python train.py --experts_per_token=2 --d_expert=256 --routed_scale=1.5 --balance_bias=true --lr_router=0.00243 --optimizer="muon_variant" --learning_rate=0.00468 --beta1=0.95 --max_grad_norm=1.0 --batch_tokens=262144 --max_seq_len=1024 --train_tokens=1289000000
Below are experts of layer 2 (counted from 0) of a mixture-of-experts language model. Rows are named router (the router's row for the expert), gate (a neuron's input weights, with its number), up (a neuron's input weights, with its number), down (a neuron's output weights, with its number) and show model dimensions 448-511. Each number is 500 + 50 x the weight over its row's rms, rounded and kept within 0 to 999. Numbers have three digits each.
Before each expert's rows: "comes after" lists some tokens at least twice as common just before its tokens as in all text; "comes before" lists some tokens at least twice as common just after its tokens as in all text. This comes from a sample of Wikipedia text that the model never trained on. Tokens count by the router's weight.

# expert 9
comes after: "-", "′", "5", "3", "°", "4"
comes before: ":", "′", "3", "5", "4", "2"
router:487556464540457540497633496568421502438408494533470437596599464504503413543567520402463474551462532498551556542506522541517562431550499492452555464504481595510443479361561520475451520510494561
gate0:449455459505448459505541511473475498502493480416511462382438488488527448536455495527551513364488628448499489609434474534559440496551386450504559457461509563476447558547604522567454480509540517
up0:485498441526499491560431545490435540552531535546394442465470530449416477486551518503490516545603488581495471508511399493492492479447538504502424523511523414564603434556472512472466520484587526
down0:497531495431400507448485534464419564507500473547536552580525533540419497472447422522537528492474565446493547451539509547402496495510518487548444446458494515566520471509553424531481520434580511
gate1:477480416501512530460502594483457559466578472469532487547472485538423491518463457418477548529391483474511599492489482515504539517545520529508575550408474437408562506505545489480557477498456518
up1:567539533504488497490549489504493532476456523508532417530523519472509440524462504511471401462554499557617559575451540453540563428485440476519600550527447516607490526470417464444426479584465499
down1:518525582501477538463550558420439538583518516482458538461620498445527524502519501526561486588575511501521554381469523581465425433422595519481563510534522407407519460508419547473541513554465569
gate2:540533425538538512543526471486531577558491504516463419527453579496430474431486564458539487443480532507441419531476528503488457493394458516422409528509499497439475432505463400493485527441518477
up2:495501535464421559427413456563506486471472481496591490436458493544533404467572520481532527504501512521539464387504553549485401465528471493468531498515565496437478482582530517517514507519514523
down2:517474475487508521472518509487519578432477449401487550504465523529429516498530532487505540472509452499517481527555528527495515512563453497412452534578470546524443476561502498522518461534535521
gate3:531550416505513455450486444627566496479485532488487406467588439426484488518524496497469543433572485457448545630523613525467476554472511455520487379459434476476481481496550431448437453533520438
up3:389537586521534558564516517485410451464484522507477421456516475469485515475613616583452501523515537536457557503429476549550534500475521458444508397506509519531520447519490491513518422558566458
down3:471557488510456538529517509520532518469448448546415462461569562557524435507507458556493588552562491464530401501484525537447569514523484509493562476529590436503457495492511523523442520423527537
gate4:566418465468639464495535546550578426408521539459426423538585587540488425457560539480495400533545540497500540539519517487509513504523483492555475522537472504531498488460552538456602428440485471
up4:530498427435454504521497554554539467568466476427502502486481565569429506509318544468441501564549566484587504630490546497504479464494496500559476495471493531543425520415532385444426457552503441
down4:511435540478467465502446492515465484435477525403514583587453504424515468523582441518542466394428530526474488524516537420558470431510470473435389474489482532401467483495605411598528516484559587
gate5:488433509381487462523415530470549494502467466471455440484601436516532492483420460461447418446494584503424441558540544569486666508513551487473530676486424450477460479556425464574482527482497459
up5:497506436424484539528408469473575454392491457453502459460518502525608438509417476416461371440566602537486541499596546572558598489514618637400450643562500420598468540461471396626401614506531492
down5:496542521500465459503477610462463504499560531332510551450537543511396447533582526530469445435542450438500515480497422462421521511443559537488449495461390425584342457491453503464512536415526493
gate6:493474429574486533525511464553502517492492472542496417436471442414434431434422607439458493455538478490458478541534485558549484528517537557439538462500474496513559537474454419407557573507494401
up6:535483495485526477533475521431440417505559510488452505444578434458523500516574471544504481504559422450548498533423591499427510473462525479534480448550584520528543498512499482570420440564509478
down6:485501550504526526560482538378499491570481478577492513440512563419509618540490499448490542560545511463508546507555485615512381558514503496507553443611579541523511451540513417458477510463392502
gate7:424524492471463486548564538502461599561507559522570457447463539596506470673540474536579522580507483526503447404540550533568520495473565510496505429610369552546373494555480532519524394452472520
up7:535542476464420417507507515557524524452548416469570469462526503613418500630459532383499527558444506494450416442462495546507450440474477550632498405512426520545397499430572466493401478438478548
down7:530506492434476477609535437510441578502504476442447567535493546462521401523426590603499489543429377380437557529522576423549455537440528527470482479536515530503397457502503539477480558525486489
gate8:595410561536510587487593472525550576480560586539431549609500469612491455545502567460528526600554593516510531476504479536442499552523431596529487503489387408556486511459566541542500562378556556
up8:565506431490562478471513497560434502614504499495595446515577487544507518414469565473460520477496420443551465456477515512476472425541458432415471434581486524452468502481542442545433443455498471
down8:513478574438531490484494584492592488506457491552541408534490540558500558496463448470511575586592556355499430434445537519515560472550466523554547548364560443449502440547466582480485548557485458
gate9:537578568502598540540565508498541536552497552526479446568545460441469520516399538498445517563501467498461492506455522590525466477557387481449557412578433538486434432467560560457532542546527488
up9:557501566498566472470497454444617556537549546515435465540439463516498495522483591550533588497479515503391512513520500478473567412459384498415546415545445455465398413449578509453517462472524563
down9:436482605507500511426480497476549479469516473551498568464463504499541597474472596537499500489463446429536485508421457510529429513496503557450495437577483456578516462509598497489515477435482621
gate10:395496476504386463480569467539579454431521497518429459443520431503426524486579568375500481435466533485441559441588475468543557510558473523483445376509437535462499483440506455451504437494502518
up10:459562424502521472516518475538452539455452523467451479464511502494495499519466560437501431493596485521439554460538534525555542487538490497487428519514458544472536473453502567485527366521496514
down10:528490557429553521570559532536523510538488607540463487541482552519540402472512504465443498463548532480457421519488529422373550544443490563513555580540528479467545498497543525542509414500532453
gate11:436446498502494380488512504438513508549498545463505574496472563482442480422412523543546461387479588493537523525510543564481395496467504560478427483496439436537373483543383410431358489527513515
up11:558520476602488540458493428503471468576483563499501495393441517548497553504536531484486511556574514506503577420474397449479562578519488394624577606424595434414517509585478485563530554538532445
down11:468503429487505458530500506538490501506555455515504462425434500520566531536626441506512549546566472395484510389603351519517524551475483390555517509453481458490475535431519538543522474457498498
gate12:513463466502548553462529548475577457392492537453492528542519497449527489583512539496436622499478528472518461442502545461499477454516442455550518542466435570481503552428504487580405545489508439
up12:462520412506433484494528470466477509366489511514634428545459496509585461530445468516537610511505420463511516547477431541592338411498472478496531455519470486500584551505439439519515463442551518
down12:471495484528413461474489451470438391514547503504494516527528522514510528446534480516550477552488392451510483532507471483466447530449533440595511466403514557566508462440447513456537543494484493
gate13:529423598553526474499555472602550550467465400495549464437518480576541458414455530423457524527564396437530409468506480427431422512482515583384513443506595487528632504477583518470552448538491427
up13:581561532441457502594512445474507490440507539532521424467436473446618476486523429446498528579565497514449419415552441424440547580497464513488547576432415581539478486539492486565490447511455497
down13:588459500512600494551449514479505513508517505528462523519503491440535506457456462524526543438458424632507537530476439506518556528453516514530452489468544508598466494583525521527540471436540525
gate14:535512501581499461505546485499486477454539474499492464446420548477573556465494494506503471491506490480452475479465536497450506519465508473480551504466494629549579537472479439414530516441514456
up14:557415505461489633546448467518496504609497421479498645514483498607461514531582459435485507586506491540527511518576473489450458429480500524492572500578519471481478481530448463521541515449481565
down14:597509510586516425545550445547448399459492491453428602510471555481412566505577426539495552515517457510576541467516493461423501473423487454540452489485488407370523502448480450477571502580606448
gate15:446588480512579500530558475498583486593477483473627566535523566493470482459482548550480574434422450485482506467489461492452444497469452580561436547475500455579467517475541536340581435468465609
up15:473434542501505428513461452483516489559497471539532418468450493508465540457556455477445471534501498607535623557487400502597539511495481469582601395487492545471506469523506457558493538465494581
down15:603558467462596566413534476459531536480493524579517419511498443510425459542497504482620527508537498539509523457520407485503484580521486592475443621491540521425511482539493450464454415508507474
gate16:431529526510520461504512570517451497519482469517404558529381451537521411477484555508493505520475454497479528435568452396464566509476551429548364436498441460597456481434453513393555544491556493
up16:454447489484510444556571515498509518338546406472577515570406508518477570540556534470484466532470442514501485477510542449463588550457572569530407337495484533540478512484478482501481611398496508
down16:454540421506485482481435528509487546458435590447545470581361507496508520453514524473505518519535565515480599512549434594512594597444550517494548495468537487528509448480533390566490611481483553
gate17:434511524594504415498540478494493538473440468427498471524523477569503526544521480587424490462448465459478495495475501524521483535510462480550476467451495527489460503508598519540388587454481505
up17:496555443458500565444500528510494427517500379521572473604379495483517492374492502505523562572432514485523490501458381509454500443476562540499534476508476476476517501563507514494549505464516496
down17:514527433419505487447445463550506513457450521489487468490547457528514607465455450536480517436424516612549551532456533524538517497497518530539474554526512538590512544427456506626506452496498551
gate18:506497559494468507471570498442450540467588549525514406554442470414520505492442476569578490522496512543484490478436558470483488454445497473565419548511508522511470473462492527530400497457417494
up18:412430456458497500566431512519538536558517579434487512495500515517450487427413533435554565501555508528481506455502473548483548500454519597420529464414561446484587548524508440514477598514480528
down18:495540518531482506457447476530391508535447527470522482526494382519437521446543570518540539505558495470476515445583508471525449430546560469485486385447425511496489466448494488474482476590487373
gate19:544508444565530495494445494436553412452483546522477515391482467508591504573475525433450457558589545505571541406502484450615571550459535490499486592434506474523483478552477498440440500569596494
up19:459547470491506491562543530523490548420513492516513459443491579495454477461444447580507539532571433450446426543451470540492516527420395532464418429504443433428462466596517526575513516469440491
down19:499545584598544532469481483460539602502531417522452529521421398451489504454496491498451452383488453463503446406455481485490429505440569527465565643530458455566557425573541544455521450451540547
gate20:509614468468447546544496513435422564546558560495438436567484470558461385520540494523497591538548512478489484495498513511513533492547585496545429471463555587524480514423431439416497565529514469
up20:522427489558439462553467473496478453630557455444502418444524529463546550446498530547556511465409459499532471475463482580467550444485578524531401563534472446545517552527481449518461498506531539
down20:553455453554471424550452470500524530517573499563476559545535521541476435476479630460579479482566616550562492503469407490552460508482444532549552435465534501529525450433620538503529489466483516
gate21:578458574507496454540568556495428478463586597562439512562523580328383484443374445604475556517561566512525447423551625559461460475512524503434432474406525411520555435437560546523626389413514446
up21:534515559466564524567481625467462572511554609411459479434578446467397526449546494573466479531497525500562577492490567521548512581499526522538569522482512421553489511556436376478485479502473447
down21:593549541493475572426443517542614529613582437553533545578532500506528458518574643469515592543565526563618472520515444523472435531536484506524502416543494464477563556455569525544509437457413515
gate22:373557448550467556548589504518530501474487567487477612473464543474434437445621466534494467577522543606500462521538557423581507451562503459464438398467476546505410525579455446455505457501520483
up22:497460454545463511567486527555555523355403592509498506537578466510446534414469442576512430566467532597501581535511520397616471509506565460498479428439504516547466619500503546571509428533453529
down22:560535628540470579552442512424472533403456490520495499386528458566451459586386522417566444604519437564528511499452515469533415506493504445507539551511481485504537512515518461548526526524446572
gate23:519502411554489486504610542459412494511394535556443522481566546562505415431465471442541489475557537624520452541546499449573497505560511533581552407522501503468479499471485484419467498469489541
up23:505488456527620519535549473468453499504393554528459451532502557565521494547461453528580491509513555540498424408566524516501558559477551632512501490474546537500425462485442425557437536589478591
down23:523436483550540478419376545476492514445464379576567544533467470435560477532514469519456509595519545528519453520535475500459495458463504464551524511503477516477530499502492540504386459546537510
gate24:577470473527508491485540494619539498527417529529532503433470535489481548417458422571379537493455449524491492483430407551477495471588542500477545501420395517429449526518531601527460493534521508
up24:620486560448553514496369456540513442487575507519481497436559577438566561506463448505480567573417409478571584476482536450492516504531547541388526526519450426469411539455489575525493446519542478
down24:483606477500469465417422516529471429567563511531546499405550543558455557526462500539567472516525490433506414578550490524473492563587517599622533464517555399532586558462464502537508554470472547
gate25:578579502482531576536560530548505512534460492579479509447469494525481450439435513496557537529494478508499500417566518475564497495438451528468404563596535427466590601543428564558574449490513525
up25:518529457506493494488433557422457457521459510533505547544496459510510392541523493569467483414435461476553487473437559472603538530549578437497500430530429576561511515435512464482442523538565393
down25:449532505485456455517476496467373448418543420526545492561519471510461408525551386476504513531594377498517519524385552461562478508568485471515512562500459477427565520504486526435428458515476483
gate26:586412469529549520408473522531477570473437488497535507462483543505565502542555443486530563506544518515444481563446550479443498572510493532600407507498529571513454561618466576516568477524557427
up26:496582593524536521547446485488506533509527535501516550439581516583539532502511551456503638503517508445470487524420518475482460584584558530475493478479497478488507476554483459473499478582382574
down26:545567431585504603520495468452493648506431385533438432419466513507585498382515577466570489487492519496441505472470439414436513507522489577539513506501389535504526561432508422531524595515569370
gate27:491429447561547495496507494497447495462521419516483556545506424617521484532501580472441491455545473423454442556496537491428582486448451579595427506562533485552468462510448502477440512464505488
up27:476514475507460512548529494444570484481509448515518528488411581598513488505567487513518519442470462503426490530486559526581614572418470523487456441456562553443385521450508459570474532564481553
down27:531500575527509598388395490465388491552566560590450601579425421582522533486500520608503517495443508328460453582479346578606514491489524527632445580514462543448506464520542466447484428488473460
gate28:504441467478421551503573521505523506503455515503499601391534484470481552434486524505538562455497499507458509446491490520466433504512512645470534606476520523496491597422543503490448584443456428
up28:422501503418407517408463482483557530502479486544504589476517538524469498561525535497564576465428477451529428516519518466453464520519504557482489608510540602568462518534513569569388546463447448
down28:484620457510495521456423645503444557507487475496548486487500549507427470534514471526511460561413533424549557440497441537490489498498495501513407453423423521470471511438434499438549460561485432
gate29:484538566494571570433567555502608478510550468517540486455537518593628465511525441527518507458387514544440437482517499507449356511467496559464473497509406472482466456567475508505508509466480505
up29:557588498485473505605474443444402518579454496489440504478530537533518453531528570391502496499461440470456575375482491552483564478499537527503548537422460538473534459420546508517515482452463549
down29:529451494444455517551579451646574473452545512432430398573531517508481518492509579468458432566491493515417530462452565473479502544469617531516472455507540470463499518439576434557462470524483424
gate30:460500456547472519530490496429541522461475621533527473450457543485490490493522445567546504618506525474454469482504439546482505553351507459406510534456488508572407536471537492507488576574492484
up30:477395513555508480543507483548565522457524401457523499538531446506433533444508458411525521475540488343534506394508566481497438450524498470506488532514507476648520527551554477489512389502496454
down30:418524446492557429473432573482432526494501563525519423452434485497480440559567533446475465511555522435437513486411530517527598532469600582641505522544517509491531475520565582522500477541624443
gate31:565511464461435553545468539549540461406501481542483433522497397576475549450472483522517575474572521459508497536395486550529627443500509599472485537477439402444469626525546539448462568570543525
up31:530565491476531517514452446465522518513559420536504511470532570476566534483477481593494543534456505534442398495508567445527380459498478497481611540515396460466481545429482476487503471516506497
down31:406487527475505419549480433504527519446501507486564549497552476536502483471559462481519465449441497558474473485473517466475481548500514437464492452608534560434558503491577480466527583389449492
gate32:478472530511423484590448507507422469492547527372530492495436571436505507455496455470461505567560462411469526546476549520473491498502464512467417610535555703466505558456491502540511413475463529
up32:487457503401471495498514530563479506415534551417449407588515552395517510451482458448568454527457552484623510426415475553520495427484503500454498569461496541606527507544461507548486490519535476
down32:575432553504635471499487468483523551471506551559537440481513470413537403509451538557425518444502540452566496557493526482517398452519457548526449547504530523568457552475395439441435519524487486
gate33:525516463537458385436470499619514489605533574474520440451492474551437468522496494509513532520482533498425537461500506533491398512542477408491552493465498512421552520503531477463421507473455550
up33:559525525427478504535574532391516540477524494503477599479515474519533520458502453368409459512495515556640558636535531516436558509569470511509519506508460462491472512420451484529611530489503507
down33:546527598561377506511552509479512518482487568531585521433452511522528429555506479565525455568433467473539522584508546448572511595461538471479519630537493502518441464480439439483574487583532539
gate34:490479479465486555512544555538493477482457556470424563540409471516549506522502421481481496485561562432610472585464460572529507550506477496531463580514538459516507483528530424577458467585505549
up34:539458554539550445515413465482461486400504486499516572522525485423460476530611454494475568443497574514560484524473487473443423517471506315533528606480511500547525499475605611518469524585458524
down34:504517458512471510516554499503470571450536526595524494472471426510466551471608443507528494448510521579581533529478489528455493561449551441521519564548439537432435407532493495556435502530500401
gate35:650507524509521521491568440529479459436493609442495466566473450494562492468454558483406465538542507482542442494496507416505448490439446442460501567472503452460426421591449503490548508477488494
up35:492487408527369504427515491438440517533442370535447465592567504512441480467512486537551523449440493549445483495540512525511466532511492519539507553491489491530572557379486507475530493506430538
down35:550500473462545510564442577506545535598505506423450455531538563510484578609443522608539492519625496482486512413456405468558468516445502440466528551562404454507400522462545498511492548547451481
gate36:503460482480521541509565462486434547531494532532436508469541455440474547519623459516484495587434487476584457462370460508461488512504603503525496517481423446464496546492555478468409593508515549
up36:510565494446620478476464467561512473559417606477445457470482522512527485451491469538554553490532489538415427566485467373522584512539440460521487462499510480530452520521565480503469523511430485
down36:463500493456489505614531489373546532590575527489541525543498480464532481609473534551486508465484514505564396541414500431440555543476521518506420551526549482461468501565527491567465523539476499
gate37:457486446532501528624434494580432501484472422457446496475499483452535448522629615436533464539509509536451503504523530544616516540482416430524526355515446516540512448512422459582473479445549567
up37:464519517476547482541550527457456480453497422428505551516494503476424511511521545544548507467453506526502462475507531576558511552471571568558514486445513455555513415529428468494575541528601611
down37:509533446446468532551493434455563448462589481460491480475491485484533451463499497521569407530590540512468457512542409466491523578415451517514455511472523487505514529527469495524590631381577486
gate38:485441414501490485544497399464455511465570639508519419546488480492487468471654525383468488532563524479510445458531428460526527540467546561532527529524494596395504497393479432455550513463481418
up38:446463516458489481400525537553492515500500514550466519493585424499418488513463517603599486498500497582597546483444418498611424489517494476484635464484510445480488550601521517572492577455412539
down38:421446414493534463463399579480469561527518530548557504634446494566414422545515576571522555434426524422539464522422581575515533505544472562466461516458482553493469541363569543495506535427538506
gate39:472537478536629573552495446615607474427530457396475455355511454471512508464460503527475589565476485427472582481503465441382322514479425556560508401506447488487471542484484522439553427578557577
up39:441613527449425502479490507465534502495504437556580498502511494476456537493625409568518477505573500487564588509456501431503448527521477463511482522469545501559483521520464465522512596396557500
down39:518537459558457442491520431468510614513484542648389495492560521463476517479455477408498558434511472560536420524495503538574542524406522506548565429518524513406456439534501493412574450497522517
gate40:498547587530424485537466539576445512508426476506504465516535401587548547441466490420444467547586523467509488518515482462468431542572531571499460504456491486451582542553477452548495457531551445
up40:480526530443543491507461555449498491456480506492510454490517549483392538459430494526519465430443501538571487571621443469595441494472473536470554551447526554545399502556468473540524388541595514
down40:491566448451438497496570476549452473567478493497535530485496466507461446558507620531469416321466576535421433567461459476460497602467466606528543449528474458495415395584560478579525446515503495
gate41:516457487485539487485477510486460548568506507634481555456517435468568476534498525553392496403520476514496442529493476558515446516523542504447524488538526496529468422492552438497494433595511444
up41:494461393483524563449453428506497444394445382406505570455400524355448443498495463489545443493440528517489524424579501465488495492446502433606508628503512563617470461511477625428523550458513495
down41:458547496518604524502505493526371598537461497519495496485478516475477487523470434544451516455505535526531531512515491591416499487526481485512587419613428514396531548496516460506580469597482467
gate42:470572502560484426509542562426530507463448532571483362476482538400454573485435495376420502456503544470479521458595475503499549391462486530378603532455480488426507451578518521515546572544550439
up42:535529454451557554500503529559491485544467478593535612553528447529511428503511551561590448560490485512475458508424495547501440560542458580541432489518543512561438524483532510521473471555472461
down42:426507491478488518559534516478484507541489463583445445542467473545440492640512404557525509520449391462465513552486497534578540462418558470497506496593522433512463480483511372443576485473466457
gate43:499443497524531375574486505396488462552429487427593418565510525490485489552507544439505490567519529444568588549512444464525429477483429544476458398505499494519443422600505544514507436471471471
up43:510380481382565514503510409427488587451579534451674478363483469494536539549401441504532417520454508485542547518475479477428500438519515573475510521551563581485430462509477540468465523424499560
down43:582541457566459530453481525613475529516552530624505519496580454472477553523497480344532508508445465642476495549502423492536619490527487481415426520454429576422454468525545540488544518617510528
gate44:538589526441598491546483419548494495494409581432527506496454609563531552467565522525471475548541435516475552485447554502585472501546420593447542535494505472569511526473459508495473548525542432
up44:559469464492507467509462587540545517513519541513482587477570549469560458448468486513489526486531505485456607496416468554477429566539525485517502562544526438520435421459594538497561546519590538
down44:450492526503534475552515454538545568529473514433529508464533566475428478417559475501400541456427485524493469502500525453478602506474526508438561468498569520442459502514447523435446569496508680
gate45:601507603479524470515579546528506525491531468473508553539553473446586493508525490498471442551438527454528481458467483514423489511532400436456535437525543598535438435422515528517478475560422483
up45:531574516519486491517474446526464532486418473565597473523559400418502549507532440452499543541509503460541477515462452557564447377470465560537486580506459455512430489494556521572485605523477425
down45:471479432502522561459540499525468451474506607498552526512490519544418545480436457415516453443446474550369475483480468457533498546553473520496498500456445553449549608512478431497398475547483402
gate46:530491474507530491534502476449475440452468519496435456545535402507539496476579559505530471545539511601491515558536461448549495544555569465531417456526576529476492570458453526479520548508527509
up46:402563518480518407453500514531606499519606515446548435464466573506465463518418514449512581461494424360531527505478558500444480525535404482513531488546512486545536513604560479468474458551528535
down46:522539569491424643469508527487477569422442564481522574560444502498582480421566560533437513570463674440446460513561485495561560486486473388569518512534598543519500431479390398528602525499599455
gate47:592522549521488419485475468483455545532456458478479433529510494446465513589556542504539459541506506591552491500506445375522474487485498507465497554521550465531526533491574467521514506487509522
up47:544462442530482475393483425476541487448544510442450541543634477519476440488505564485553488502464533461564482448490420502516505503453584465478559583459525523495491528587421511477528484533494605
down47:416512479495472486491549533445460444526529582545507487495520575564417477554529525566526430570574477464510497617598431433579585459451465566484472453575526576540513501576573491544501408556507479
gate48:450564522523519517456476505476588521478477510501570444532470566576542424458510558476475463565505458478435493504456457367587456534524474484488473523460495584536509557476505477600565479531452443
up48:481471481440624476505513482440485560510504519576490436566570497494482451497453379477452471608428509472471427598449445584570411529589596558430440523614451539410518517444597549565523517577493509
down48:582455512537558551438535451522540524502476466597441448534497511496567435432521549480459561444467481481536450529523526458512532565543529520474458495558559536441542425383530417523525536438555514
gate49:429465481473380453485491558523566557537534467454536483549526572477587536497577487506501489564513588520597538537499541452545452485469525508406479440471504508434503585522492550561494473479496498
up49:536503605563581505469487483525414520494494429551368504431471520550552476566607541551555446554538536483476414516549543510554571500517485524548489348474485559424492503446457393560473489552569488
down49:542563518532524410461561479553481407522492560503503553439470569448540433496476470437447486415542503518471487467498534492465517490425584488541497558524532498594500506490483450439483509465512474
gate50:481500433399468564532483458409457405407357555443479509449590502456539516571520466504549616534487581536459455491478535439482572534497542538554530567449548523462481489533540521513495433527472513
up50:623495514517501457439583447547537555598623424628522552495485497418396515437524451548499425476555522445503535548532525582472471460622458487376505580519487512560552559426482457543506499509480507
down50:483506431507493490513546401509443506582514524582526380478483487453490486438469553570568438530512543429516446519506565549444584444394603526439562512554484465513426529507476470497502515611514549
gate51:534459387485527577392512466384489436493535576534504501523554468606464531524477582387568566534509595553412550511579446448490482449550570471537602530502474517538482513550532461610432513556532569
up51:432620477432485375393527498553476474548459473572473536588503494544552595495526500391593463534503513568523534439464525555503483475433481555397601564515432382517485530508521510500382522458419551
down51:450471484559488485451517428521551612415451464432569538467518415464441332556452530533544498525473494504513582410505479497463636518463479515470592537477581476462537502499556505505494599521528467
gate52:544548521502396520435553454467519488496507522499493484511518584474470517498486476520453467513415544539382497487481539530468559509458458517487572480424463485470524517392544617460512347508495559
up52:474547451469517471460466447570546420483456457516534493514514581471455436434531471482463489532505584465486451522471505493423508569504543445539481481519533578504537468545552530514497586438508473
down52:475491559512537435470457515526543534560476477497543555507557433515524603419550564404504472487477502502419472394445504466503594520491531578510576458481556516504467551502519560494552475413477438
gate53:484581511455586518493589591588511589522520408532477455490536441454486519570485562497401482547574527469449548481493445505536495445421537544557598485445471414598485428557473542478459513445458464
up53:492608461476546531500552529537528491435538547455513519442586454465531407526583477568405520535513474515497559514476427435574521372424562501464553516445446428517499434493442496527549485484426499
down53:519487556510434477550541469480535514542524520438443448563484549435554488492623419576511429411536468486595530406442502460481447523414472560496516550515579433348412464503445583433561567502487445
gate54:548491485497462564540521511436449525475511491551584513453600504432477499483605390516449489534537521529564448509616533440499450507499480457597443590543440457485453488491435452432497370473535467
up54:549459501474516546545395535387408462435560488531544491502400456525485530546576440522540509506495534482475499496495517436572486460365507500458457440520571452531487497487550572405403549483484431
down54:456530489354472493457493523547525460569457537514619497541544560537500473392538512479483439427520525455462532524496561508465503537469499488540515534562595518576437529559529582496503529510501556
gate55:542503515526535506495522565475512411507454542429559463553553500484589526488449446467538430483533511542490456490378490504485412474531524472474511442562420585481528467429533499466540477514472533
up55:566602429515456484577439386463422549537533493477514493482478409610451461521541579493513502452561467494505653483501488534522452489541568533514524570498532516559368434522526534626436503444490491
down55:494482532570482540490487478536557590542430545393557567367454496567455588481496543463450458506575454411475509542601481570475451429483435502567513479376534499503512546457536468490572454472505450
gate56:501526488477542499528564553549481441405528544556568560503507476427472509466419509529497495517421559496515459476536472579522561472565421500489446410494448436548530490451557561443608521534487540
up56:519525435562488499451474495541523499554503551542523457536534504497490522537517500525554500517550478520516506495481515505540442601415424514401577592516478443502553498574497454524517464396546392
down56:471460477456525500453449578530500541488442555579491435522572618424497552531487500495480513529535466530529458478452553459531500418505541534543494484532476566364479532433496446483490513521545541
gate57:540393477534443460452489495480486536558447447555459540541487428470440465495525564436452522495489472490421446538534479405490476550492507544432398473453494446489477506543467533475502558571494511
up57:474421450548492500401482460389545471463488514506495485501559399435528493501535590504531611479566512581469465524540525500417548470535579603544404570465492472466525511511546496516474468557455497
down57:498492440547542464575576509441596514508443374396556526375512493506453459478461547571516473486620534509526572485474512453451449545525534443438614454551469554553566533523496486492603453489498402
gate58:477453515484426544621634528579526541512451599489454604574470510413543424523400516537495446500581475542508550532441476548484505468588470520373552529537437508506559449571418489501521541509405478
up58:496505461486497463468541493638541527488510510534549663574430477445493489542464560425567499445500494510513548563528497474444442460576460595453520470523389464461571523488462530408471514547490462
down58:519467471484532491583447577433482569424458530553487415453548491464466422491519465560568587469545481488402563529538435506486496504572492504567515565415496437517446462603446518601448464448494555
gate59:457405449539495426480497535391499467452494527417507572484480492424486553514463495479475562483537499476590525536472475589460487486662494494508511556420565443596456493477531523540454445522445527
up59:496472469394493497524474450564510444422501493508540503550675535521528438478544465495479547530479517493527528529530439525502461524485526526522543397440499457593533487475481449553507541441411539
down59:506489530437536560466629500485509445447514599487513437448587571513583451440418513431418579502503580476474518485509539451408495486425554472474383552521439580468462537476609481455496540446634438
gate60:493539489453475457452523553544484547509445472525571488499565506482495567540510606494453432470597482470544515471501490569455564529529426496439475484356519548520479462511510614365469458518481518
up60:442502462489616456577464511611564535554586520427437509437520548422466447572490543593440446513521543458439487402450563537481616574581453516559490408485516543559539459442539535570555469539476545
down60:483526472502521526478541554530510568506540487566546514479462462465518476465501484476540376480588499457448550575540465499528473484455545484469550474527448551551500496441504536436560459491445480
gate61:409505459492488419510453437442597410405489482506492459428477507460544432554524561495511500543556503587486543529568506529581533474481524501528592468483515469595533472463447489455554521542479390
up61:479477518435466530525505454510534552530508568507569498555512534535618433465532478546607601560531437500513538503427471514558527494506565522447511489570477538534419546499497436656416437495494462
down61:551530368536532427591457506488455517424476554467441504437500565489469488438539537465530530534585530511409547474477468449577479558431592498555519584568435541534489488505434549483502423536471619
gate62:508526496530561485517431526604521460544477484484539550580565417453464576582596461515533527535406551488580473520552511479442444548590575540483597552430475533483473498413473468438535506413491515
up62:467507532479554536560525538418589504501455448544431575430463470483499453508494638522553413524502439388490549507507411513522443455445447554519438572511462474613454511511482576524420448467442522
down62:556478493548568555504418508526370511478588459457478530471583475530564460535522444510563506547530446491443538488533513503468568521522568498555477530425477474440577456493491438531498502453556483
gate63:481468571487485518554502431500482471488428556473500465520479504577445491428536426517504477511604533485510542379499501452482487485470522627465493488416478603475471535483546563480541479494433413
up63:507507411554491521467463623488601482404501520560603663444551455477516477483541489449463542512441506506496430476464521582500388501479447462526475454528464429510495515475432455527491511554513527
down63:458476591483443580450495449392510548534531396482490527535475478399686519474536510592549453441495487552561572465498465543590453447479453511483448467439620492510608397505459447530489618484463553
gate64:503504539627492608502524413458563508440500466511486513540511497470484524524525538506425433541409515533428504388490537488571457471447337490548496548417487493523447381528471490515422480434499538
up64:491512533456468494495566523465531492532412544559456515529586546487498451456445516468538537474532479526501480512450508588545542446536435544527504484535520536485505567587469485494446474473534467
down64:472470557470442432517461548576441566522525450416600498514539448466490493467524528551508463500482518452544426511470558464462563447563503495552440489507535582525486478512614473405536448441524530
gate65:505438416510464487549441473512520549546392509449476459422549522581482434547548479495542588569519525574596566503558398483539511495574543439450558453477419437411398455477565546452445482540507520
up65:442593552573595567570511418505356575449553458557494452489484471473442548545406491535511509496451524514461435488562510430432494504479483541480480539488538483507504470464511498578526618493455601
down65:497432509491569528454438420524544446479537478441514554479459407500473464541581432460412438473520531551480426530425574515478446548450478512541454535474437498494442518512514381479423432564537434
gate66:543585518433589457366445580391549485509460458470553645489467452505460505495503494555608470452518550535460455536532550493544579530485532585439478394541418598494360426422443512548517522472576495
up66:514451390543499544483465471498511526523464457526420451519470465545510567521581506543535536459491464553530526393479467483481425470422531562566535481498584492528477528531507489590545440426555463
down66:479549529530468469474457482510525576499446445510537562479502498413466428547492503445499497484570532584474487422543543556438508497534526515452412548461512582576437419545659502520534499607515542
gate67:413597479522507476600416574488486467519480495494510436549558506442429486499572519522454536508514502466539512536486496488428626547549487468561462540483512386452567578482511476492435414518537524
up67:464471522591508492477527469493520562359569475530447537462528521487550560485528572506482456520433504488499431524504440474566674513571422491455448512510542552484504487506471488471539405477517459
down67:524518509525415463462462489470569500372476528577496518491421470619522484515496550415587478524547550504509586512570485464490445509541443555474483547646529573583428542533504465480531515511488464